Experts of a small language model.
Training: 268M tokens, 8167 steps.
Below are experts of layer 8 (counted from 0) of a mixture-of-experts language model. Rows are named gate (a neuron's input weights, with its number), up (a neuron's input weights, with its number), down (a neuron's output weights, with its number) and show model dimensions 0-191. Each number is 128 + 32 x the weight over its row's rms, rounded and kept within 0 to 255.
Before each expert's rows: "raises" lists some tokens whose logits its average output raises strongly, later layers aside. This comes from a sample of Wikipedia text that the model never trained on.

# expert 73
raises: "990", "8", "997", "992", "993", "996"
gate0 [114  81 129 139 140 132 207 135 153 146  89  96 106  98 103 163 166 145 170 150 110 117 122 199 109 131 132 147 137 124 174 127 166 131 149  97 149  73 150 134 143 155  94 154 143 107 158 137 105 126 116 130 107  76 148 139 127  87  78 124 188  99 146 108  90  86 109 176 147 165 126 148  93 127 115 124 164 116 178 189 180  83 112 101 139 141 114 205 139  45 138 203 151 127 115 142 144 152 117 151 130 139 189 178  94 145 142 133  98 115 205  95  96  60 171 125 171 137 133 116  91 119 179 158  66 103 175 162  93  33 135 131 139 176 160  76 143 145 142 133  66 142 123 150 136 160 112 133 186  87 164 160  99 137 149 130 100  91 118 177 160 108 108 125 128 125  82 150 150 125 112 131  83 160  76 166 172 166  88 112 110 119 123 104 101 129 124  81  99 133 154  96]
up0 [ 77 125  95 115 109 157 172 163 165 159 169 123 146 171 200 131 115 140 147 127 154 108 202 157 105 134 171 112 170 163 125  90 116 119 127 178  79  58 114 142 136  77 133 134 142 129 145 113 137 131 117 101 142 158  89 115 181 132 154  78  71 109 123 115 176 104 161 127  77 151  96 136 135 105 177 133 170  97 126  97  74  49 123 124 105 153 130  31  88 165 107 118 110 119 152 133 176 200 141 135 140 108 164 156 139 101 137 109 119 160  61 159 108 123 129  68 146 111  99 181 133  86 114 116  83 120 144 121 127 142 163 173 111 101 109 136 140 154 128 123 128 183 127 189 133 130 121  84 154  52 142 161 182 141 102 143 154 166  54  75 138 166 107 120 135 178 118 173 102  75 113 164  90 108  89 150  99 149 166 100 138 158 109 114  94 107  82  87 174 129 120 123]
down0 [ 48 144 143  89 150 118 147 127 120  59 128 192 121 120 133 103 146 130 137 151 113 143  81 173 108  94 112 117 123 179 155  84  84 144 123 147 141 114 130 143 197  98 139 143 122  96 124  99 198 119 197 121 185 155  98  57 110  95  87 133 110  93 174 120 120 170 157 139 172 173  84 139  87 135 143  86 103 182 108 124 126  75 137 113  82 195 133  86  95  90  78 114 123 121 109 153 133 149 160 101  81 137 150 198 175  72 139 147 113 112 140 151 147 127 187 140 109  94 111 190  72 167 153  94  97 148 102 143 123 128 167 134 120 136 123 161 142 130 164 143 137 148 114 137 151 128  83 134 149 188 125 116 115 175 138  29 167 134 149 101  70 116  71 116 128 112 111 140 100 134  50 136 146 146 104 105 158 106 108 144 120 104 165 161  62  88 109 124 123  99  93 104]
gate1 [170 224 137  88  43 123 103 108 171 128 122 130  64 130  76 139 176 208 134 196 100 124 105 124  81 137 144 109 178 126 122 133 123 105 164 187  83  99 141  77 124 136  87 138 135 106 137 124 120 123 115  91  91 110 115 136 121 142 158 108 119 180  91 115 112  53 112 142 149  96 160 167 133 149 117 151  84  81  75 147 114 106 102 128  94 146  98  92 150  88 133 132 137 122 171 100 145 146 158 213 143 134 168 131 120 139 140 133  74 147 127 109 152  52 122 136 161 125 117 136  95 104 148 176 134  70 106 114 131 109 134 165 106 192 128 146 134 115 130  47 131 152  87 117 130 145 108 120 183 140 196 102  99  74 122 149 127 165 122 149 142 143 111  72  75 119 132  91 121 223 107 143 142 153 131 155 116 146 146 135 136 190 144  61 106 125 158 136 124 153 178 123]
up1 [111 122 189 203 109 212 175 188 138 109  89 128 156 134 137 134 119 127 140  96 145 169 132 150  85 111 129 193  71 114  95 233 103 176 117 173 184 108 155 137 165 135 157 103  98 102 103 124 102 178 139 113  96 144 112  91 159 142 181 144 118 164 169 142 127 135 130 141 104 132 101 140 132 128 120 138  97 135  91 138  99 114 189 126 112 112 132 147  95 132 113 120 155 166 109 133 100 119 106 140 117 145 160  93 164  60  80 147 161 108 101 118 166 207 177  82 102 158 140 120 176 150  86  90 180 176 137  84 142 118 142 122  72 140 107 131 116 177 129 120 126  80 130 205 187 101 108 100 134 104 129 150  88 138  85 112 104  66  92 102 116 158  66 159 121 127 144 100 170  93 160 150 136 120 175 147 111  82 158 209 117 146 132 102 159 163 133 101 150 108 132 132]
down1 [135 182 121 117  64 118 128 158 110 164 144 155 128 157 144 141 119 173 124 140 161 123  97 153 189 121 168  74  99 134  83 148  81 173 107 178 162 138 160  70 134 124 101  77 144 118 138 170 119  26 123 176 100 161 136 126  84 110 181 134 160  72 119 162 151 160 149 134 157 182 108 148 133 149 165  83  98 109 158 108 153  75 132 120 118  61 118 161 100 151 120 112 114 185 148  90  97 108  69 116 149 114 117 106 142 146 149  66 128 173 157 103 155 104 133 132 125  97 124 118 119  96 124 139 113 132 159 126 109 102 146  58 108 158 151 146 122  78 172 117 145 163  96 124 154 139 113 118 217  76 124 154 155 164 110  95  56 103 118 146 113  70 177 104 109 140 140 114 135 110  91 138 139 106 152 101 180 133  90 163 110 132 130 139 250 146 173  90 107 164 131 106]
gate2 [110 175  84 127 104 155 146 137 126  94 107 101  79 128 157 107 104 139 133 146 154 131 128 116 108 106  68 163 147 130  89 157  65 126 101 138 109 189 116 130 159 137 148 141 133 111 121 134 187 106  82 144 132 140 114 148 140 130 101 187 181 104  95 111 227  59  36  91 133 117 115  74 126 119 128  72 124 145 132 128 157 166 146 154 106  77 122 107  82 163 219 140 138 108 112 137  36 126 195 204 157 127  74  78 119 153 112 168 131 124  99 163 133 136 147 164 142 116 114 145 139 102 152 106 135  65 137 125 109 128 107 130  79 132 122 164 154 113 124 160 100 150  66 106 109 168 134 109 135 136 186  98 105 127 141 150 123  66 142 162 118 113 146 138 144 184 140 119  46 111 102 119 147  89 175 147 164 146 118 189 146 103 122  88 135 164  88  86  78 143 101 140]
up2 [ 90 127 185 106 131 136 180 128 110 143 160 121 147  49 233 190  87  88 138 129 147 109 200  91 115  78  57 117  79 162 151 114 136 131 134 151 108 120 135 135 104 168 161 135 148 126  76 105 127 125 145 186 109 157  94  92 132 123 139 140 118 133 135 151 160 171 129 111 136  87 107 121 162 132 134 114 138 145  92 159 182 136 112  86 113 103 164 157 141  94  61  68 111 150 131 142 142  76 106 109 111 134 121 126 182 130  92 126 124 117 105 131 162 110 121 100 110 131 147 128 112  88 115 118 132 180  94 114  66 127  87 199  79 129 109 175 146 134 212 140 129 154 123 156 128 173 143 127  82 117 162  60 189 108 116 139  86  99 153 194 176  71 113 138 115 121 130 107 103  49 139 149 157  96 175 142 191 103 105 139 146 163 141 109 165 116 183  93 126  81 121 127]
down2 [ 97 150 166 106 125 118 126  97 125 154  95  59  89 156 142 124 133 111 130 119 164 225 148 165 200  84 181 108 137 143  97 117 178 174 163  76 135 109 110  82 132 147 109 161 119 122 165 168 128  59  96 106  79 159 105 192 120  99 119 134 165 125  88 127 146 113 138 155  91 154 125 145  85 113 128 110 112  51 159 131 118 130  61 119  72 135 107 128 147 114  53 134  86 115 113 156 148 130 113 134 114 105 163  86 105 121 110 178  89 148  58 118 100 198 102 159 173 164  81 148 145 119 142 131 148  97 114 114 146 127 137  86 177  84 130 126 110 142 111 108 134 109 153 128 113 102 103  98 142  62 145 177 151 144 156 147  98  82 176 104 185  96 133  94 123  67 140 125 164 136 109 132 131 148  98 105 162 133 142 168  95 133 127 203  92 160 135  93  49 120 177 168]

# expert 94
raises: "004", "008", "005", "007", "010", "006"
gate0 [172  93  72 106 126 151  83  85 144 110  98 130 144 146 104 115 135 154 147 128  95 150 118 161 141 118 137 106 114 153 121 129 154  68 104 136  96 141 179 121  81 190 143 117  76  95 138  78 146 119 141 186  94 150 156 164 155 138 105 183 156 126 118 132  73 111 141 103  81 143 143 169 195 159 147 122  95 113  88 151 192 156  96 145 120 137 108 124 143 105  92  99 154 153 148 129  93  58  90  96 136 144  64 105  87 123 152 106 121 117 172  93 107  81 135 198 121 135 128  74 152 115 152 160 140 142 115  75  86 170 132  85 187 138 145 197 125 149 124 155 123 116 101 153 132 161 133 149  83 126 196 102 150 115 151 116 200 128 196 163 129 146 138  70 151 176 121 138 157 159 125 167  97  98 120 135 122 149 122 195 213 150 116  70 158  92 157 179 125 152  58 154]
up0 [107 154 136 139  78 131 162  91 136 162 125 154  75 117 148 122  93 120 123  54  52 149  96 183 113 145 112  82 129 116 108 165 119 232 157  93 113 150 106 119 117 110 115 125 149 132 143 106 177 136 133 205 130  64 177 122 115 154 133 187 114 103 152 131 179  72 154 171 113 129 153 145 130 146 125 134  84 135 120 149 125 198  97 139 114 157 133 132 101  82 135 105 115 190 182 144  87 104  71 151 136 151 112  89 114 169 179 170 188 120 148  85 104 112 137 177 177 155 119  87 104 130 145 149 127  72 120 101 162 155 190 121 152 149  91 152 143 150 112 149 129 133  88 169 155  81  90  90 143 146  90 140 126  89  93 138 108 173 105 129 134 180 140 128 132 140 155  95 154 140 123 132 137 143 110  96 162 162 113 108  94 178 108  43 125  60 169 135  84 150  58 111]
down0 [120 118 129 138 135 158 135  65 130 170  92 109 109 145 147  59 152 164 139  98 145 181 165 136 161 190 117 139 123 154 138 168 123 183 118 166 134  50 112 117 115 117  96 143 130 107 160 121 143 109 123 131 138 148 100 139 104 102 157  85 124 129  86 169  38  54 151 124 132 173 109 155 109 103  99  76 167 101 148 206 140  97 125  74 113 137 171 188 113 126 116 147 125 108 156 108  49 138 120 109  83 140 182 109 133 135 168 111 162  84 131 125  87 124 174 139 149 149 105 107 106 104 138 148  84 132 112 121 173 119 155 130 185 107 110 103 172 162  85 130 105 119  93 167 149 144 152 146  90 116 107 176 160 108 147 120 182  70 108 215 117 166 100 101 186 100 163 145 108 120 180 165  75 115 152 145 128  91  96 128 101 114 102  86 106  47 127 157 139 124  83 188]
gate1 [113 196  50 127 145 146 163 106  85 134  94 121 183 166 112  64 166 169  95 128 124 131 133 146  76 157 158 136 155 156 128 108 157 164 202 123 158 123 131 122 142  94  93 169 122 132 132 132 104 129  96 120 133  88 112  59 152  86 139 194 120 160  69 136  91 161 111  91 139 103 135 146 107 187  90 150 140 108 112 132 138 127 124  87 141 131 159 136 148  87 143 159 113 147 137 172  87 177 106 131 120 100  91  73  78 107 123 205  48 192 111 124 138 130 168 215 143 146 116 144 134 160 151 102  95 121 124 155 104 185 203 109 166 134 197 170 144 169 113 117 141 131 152 163  96 179 136 104 145 115 132 111 127 118 148 132 107 131 149  68 162 103 107 109 146 145 146 131 130 136 137 121 130  92 186  84 132 167 126 108 133  70 141 124  84 171 142  41 138 152 149 179]
up1 [121 168 116 137  47 126 108 150 122 128 114 101 122  74  93 145 128 152  88 120 152 142 125 157 136 175 109  64 173 175 135  82 121 116 136  93 176 108 106 170 163 162 103 107 136 138 104 147 168  95 162  70 150  82  89  48 145 112  58 106 142 108 119  70 101 115 117 148 112 147 173 129 100 112 167 112 100 188 145 132  99 100  82 134 103 136 109 119  99  84 136 107 125 121 186  86 113 120 114 112 121 124 133 145 115  80 177  79 186  75 118 125 140 148 177  90 182 156 146 145 117 155 138 151 128 140 130 139 101 133 105 137 119 110 117 108 142 145  56 162  62  66  96 162 146  58 136 175 162 134  77 131 106 128 132  83 107 198 189  72 102 128 148 141 134  91  92 183 125 152 136 120  77 139 103 148 179 120 136 125 187 108 185 193 108 157 158 164 123 138 116  85]
down1 [138 120  89 132 109 116 135 185 140 115 101 114  81 130 141 120 120 146  90 128 143 124  96 187 129 150 146 151 106 103 125 131 158 134 134 147 157 127 132 150 129 127 147 124 126 119 133 128  89 158 121 183  98 141 104 136 109 151 134 117  85 135  86 108  97 164 122 138 101 139 184 167 170 141 108 117  92 133  83  99 119 118 129 133  94 123 120 140 168 154   0 127 111 135 140  93 152 122 113 122  92 199 139  98  77  77 114 181 113 153  81 141 217 105 110 213 157 130 139 148 159 125 150 113 145 122  54 155  91 111 137 136 114 138 137 169 129 145 118 122 131  90 139 135 139 127 131 111 126 116 151 175 134  89 127  23 134  67 166 118 170  96 123 107 125 145 121 104  86 169 134 152 123 132 147  46 140 143 138 147 107 146 109 135 255 129 153 151 140 123 113 144]
gate2 [118 131  91 184 120  93  98 120 159 152 144 162 161 173 136  72 156 131 106  99 107  70 112  94 164 137 149  84 163 110 164  85 129 114 110  94 150 128 172 116 124 139 102 172 135 109 119 121 137  85  77 158 139 138 118 146  97 156 104 106 134 108 197 122  96  78 136 133 122 166  80 193 136 148 115 107 111 137  87 167 138 129 165 153 104 147 119 124 146 130 170  67 175 120 137 140 117 121 128 208 165 149 130 172  79  96 115 114 151 153 139 121  64  91 146  97 113 156 117 113 218  70 145 164 135  99 160 168  98  96 118 154 106 190 100 139 123 156 127 165 147 121  80 124 161  69 171  80 158 120 205 140  88 213 134  97  93 143 139 165 162 126 153 100 120 137 126 189 125 115 163 113 186 174  63 159 164 173 134 139 151 138 130 129 130 127  71 128 141 135 192 184]
up2 [117 105  43 177 158 154 128  92 120 103 155 177 105 113 119 147 103 165 138 100 161 149 123 167 144 140 132 166 123  86 122  91  71 137 119 127  86 114 121 150 103  80 109 159 107 113 160 147 141 160 141 132 154 111 139 114  99 125 101 206 118 112  67  50 109 121  92 176 139 141 146 138 119 147  67 143 172 165 117 124 123 150 179  56 170 100  83 170  72  75 109 152 146 111 134 130  75 172 102 137 132  83 157 146 177  96 114  92 143 138 117 147 102 139  58 111  94 132 159 123  87 144 131 150 115 118 111  80 113 107 139 198 174 151 175 153 104 160  94 114 124 137 111 130 111 130  73  78 181 170 127 160  88 126 134 138  69 144 101 100 193 116  96 137 187 140  81  99 151 160  49 149 158 113 161 124 211 145 135 168 158 134 131 147 104 101 166 100 102 161  96 119]
down2 [150 158 100 171 176 165 110 104 139 169 123 152 112 131  92 103 111 180 126 186 136 189  64 144 194 135 136 112 117 106 127  68 129 174 141  91 119 120 102  92 124  94 100  90 167 171 186 170 122 106  97 162 169 111 169 173 104 135 123 143 109 153 140 129 122 114 142 119 101  77 194 145  90  47  93 177 141 128 120 178 130 107 138  91 116 111  81 129 136 157  87 129  72 146 128 110 170 123 120 158 129  76 104  91 152 185 108  88  70 142  88 100 183  87  95 171 108 155 129 146 131 123 129 119  93 118 159  96 119 202  63 146 154  76 163 135 118 159 131  96 168 151  94 129 123 144 135 153 146 113  66 202 202 106 116  69  93 119 160 108 110 162 111 133 194 119 108 127 100 137 116 118  74  90 159 121 155 144 117 123 120 154 101  92 104 164 120 146  80 127  91 106]

# expert 10
raises: "16", "17", "15", "10", "11", "18"
gate3 [115 187 243 134  97 209 161 148  53 147 110  91  99  93 166 119  83 140 168 161 204 139 173 115 115  98 196  88 131 104 153 108 154 113 109 100  98  89 143 127 182 132 177 138 161 182 115  80 121 125 113 177 146 153 139 120 138 125 162 135  91 136 128 162 109 108  96 114 118  78 144 182 120 109 205 170 110  64 113 104 156 123 122 164 132 126  62 106 132 114 116 112 130 151 121 144 144 190 126 138 131 128 125 123 134 127 151 155 152 155 124 118 106  84 156  79 138 136 100 163  80 161 135  70 109  84 147 100 142  78  76 113 165 145  96 106  89 110 123  98  94  83 100 131 151 116 106 149 145  93 130 169  84  76 123 144 151 132 151 121  75 109 131  60 165 139  86 139 112 128 115 114 107 103  92 128 223 129 115 140 137 109 137  79  68 159 138 148 155 126 121 127]
up3 [116 183  54 154 115 128 147 133 117 156  55  90 132 163 109 136 107 116 125 153 132 143 126  71 121 170 154 157 123 115 152 157 112 136  87  88  67 108  85 134 152  99  87 134 143  95  68  74 131 128 112 105 110 110 117 140 122  99 122 148  98 125 135 132 133 112 165 143 151 103  73 114 123 147 126 140 117 155 151 135 125 126  94 163 123 111 128 124 107 131 122 204  75  94  94 115 169 111 172 125 121 137 112 104 137 104 228 118 158 136  93 141 178 121 156 173  89  89 166 110  64 140 142 112  67  81 197 169 124 119 124  95 123  88 111  29 172 113 107 144 111 108 148 130 160  67 165 128  77 149 196 133 139 136 118  98 105 151 150 104 172  95  85 104  54 156 181 108  90 102 120  29 129  92 145 159 146 121 113 141 115 129 176 172  60 134 139 131 139 127 133 174]
down3 [144 127 110 108 141 121 116 180 138 120 117 141  52 169 153 168 131 164 119 119  98 143 112 190 102 117 164  91 145 120 117 114  61  87 104 167 130 123 128  99 124 103 163 135 137 125  72 140 181  91 128 141 103 122  84  97  80 142 115 155  75 120 136 111  91 125 148 168 121 116  91 138  99 167 100 118 136 138 120 192 115  95 174 142 134  63 150  96  86  98 162 175  47 138 170 112  73 100 135 131 119 145 136 111 116  95 103 136 146 163 137 151  99 132 134 174 104 181 178  71 141 111 147  65  92 145 145 148 185 138 161  71  99 109 137  72 111 132 128 177 151  84 147 134 147 150 154  99  75 129 142 103 148  95 113  49 134  96 103 144 111 120 108 104 185 124 100 103 149 146 142 120 137 143 153 102  55  85 147 146 109 178 149  12 143 156 101  34 132 145 118 149]
gate4 [122 182  69 114 131 151 114  97 114  93 120 155 102 126 135 145  84 121 138 161 122 117 126 118  54  83 126 132 123 116 151 142 168 122 109  99 148 107 118 169  94 165 106 164 111 129 134 120 137  79 139 170 136 144 132 155 116  79 117 147 161 128 156  90 113 187 135 104 127  97 135  93  75 158 137 126 118 144 155 107 172 120 106 100 109 115 104 152 104  89  85  49 118 126  92 145  87 106 137 124 159 110 113  71  86 215 180 122 103 145  46 133 119 126 197 202  74  90 144 120 160  99 108 109 214 104 114 215 119 152 111 129 144 157 168 117  94 120 106 125  93 126 181 127  84  73 109 119 132 138 157 129 126 181 124 133 150 140 141 161 144 165 145  93 116 122 154 162 164 214  31  99 164 192  99 165 152  91 115  93 134 107 101 166  99 129  95 130  83 126 118 118]
up4 [131  89 172 100 148  74 104 114 209 118  96 103 102 102 113 113 115 109 107 164  95 120 106 139 114 104 112 163 117 163 132 134 168  93 167 162 143  98 101 146 109 116 100 118 116 161 130 149  86  46 179 140  75 126 107 193  76  60 129 109 170 131 136  78 129 164 108 165 127  68 159 181 176 135 142 142 117  98 150 114 117  91  92  96  93 103 117 101 103 145 109 147 123  83 114 172 186  79 115 176 192 125 109 118  92 176 106 128 194 104 113 118 100 126 163  72 165 112  96 105 133 126 167  79 192 171 168  76 138 120 153 138 145 117 105 128  91 181  76 124 157 134  96  93  93 153 114 129 192  95 151 161  84  96  78 131 129 151 130 141 119 122  87 126  95 155  85 192 145  87 105 102  78 130 166  94 139 191 173 152 140 114 144 133  69 127 158 130 126 106 120 106]
down4 [126 134 103 157 128 149 151  90 136 108 186 156 152 111 135 106 112 135 111 120 141 113 117 121 130 129 148 125 135 125  94 131 103  91 134 162 100 122 130 105  82  86 188 157 112 101 109 206 103 146 113 117 180 190  98  62 159 245 158  67 138  19 164 100 142 107 145 110 112 167 169 183 127  95  93 137 111 161 133 135 110 140 117 126 153  70 156 120 135 124 164  96 121 126 165 111 131  63 112 153 156 134 137  99 158 149  84  98 204 156 117 182 170 121 148 192 148  86 165 136  99 116 103 158 122 168  88 144 126 187 152 144 119 128 128 158  68 154 139 122  91  92 125 133  99 128 150 104 118 104 160 124  84  64 165 127 107 168 130  91 140 144 159 139 140 105  87 181  84  76 157 129 143 123 135 116 152 126  48 137 127 155  94 102 158  92 184  64 133 150 146 119]
gate5 [136 145  63 159 149  55 120  98 113 159 117 109  97 157 114  82 122 123  73 173 127 100 146 171 161 103 141 138 178 163 171 128  55 132  97 134 120 123 161  91 125 144 160 151 127 128  81 187 107  80 101 148  82 157 157 166 137 123  79  95 138 123 188  67 202  84 138 161 160 119 130 168 115 153 185 110 108 126 126  37 151 117 135 137 119 172 126 132 113 161 170 137 163 144 147  95  91 168 165 140 131 119 117 122 138 153 129 117 156 147 102 133 162 121  65  76 132 100 131 142  50 182 135 148  90 141 128 107 203 168  92 140 165 160 110 146 165 108 163 159 121 147  91 139 131 147 146 145 129 117  85 110  80 100 112 120  96 148 121 190  69 121 157 129 152 164 125 101 169 187 116  86 159 146 132 164  81 145 170  63 185 106 116  91 143 115  93 166 113 102 106 148]
up5 [166 137 123 128 130 195 111 104 148 150 169 137 144 178 126 115 147 119 155 103 162 112  96 152 152 158 163  90 152  74  98 125 128 113 134 139  37 115 136 200 125 113 124 122 179 124 140  86 123 188 108 155 128 106  88 105 116  64 162 131 142  85 171 212 103 155 186 117 152 116 108  65 142 143  92 116  97 115 133 137 168 102 138 149 138 144  84 129 112 145 122  86 151 111 102 124 108 118 102  62 145 128 144  91 130 124  91 137  85 147  96  98  82 133 113 164  90 122 121  90 100 162  76 133 122 220 105 163 146 152 159 132 173  96 168 126  74 150 154 177  97 145  95 107 131  65 107 139 118 136 147  83  68 104 147 117 155 154 102 109 172 128 100 129  91  89 106 168 147  93 135 165 212 118 188 178 115 128 177 173 173 139 100 113 107 180  70  92 111 117  84 131]
down5 [ 79 111 131 140 134 172  97 140 153 149 147  66  87  69 167 156  92  62 182 134  55 133 142 123 149 129 154 131 102 148 134  72 149 103 174 141  91 136 127 140 180  82  86 129 117 168  96 135 134 150 149 122 162  95 102 107 146 111 113 135 141 192  98 125 149 115 175 161 119 141  98 104 183 176 137  98 162 151 112 154 162 160 130 149 149 101  86 183 116  67  95  88 151 140 122 124 102 116 146  98 150 219  94  77 125 114 145 144 134 123 122 102 155 140 174 133 118 127 180 111  83 100 106 103 144 121 114 104 140 160 148 173 151 145  46 113 110 102 116 136 131 150 134 179 234  87 127 128 163 184 121 135 122 128  67  74 126  84 176 121  82 111 123  97 144 131  98 149  61  67 115 178 122  71 139 116 148 110 121  72 123 115 137 172 143 130 157 187 151 145  98 115]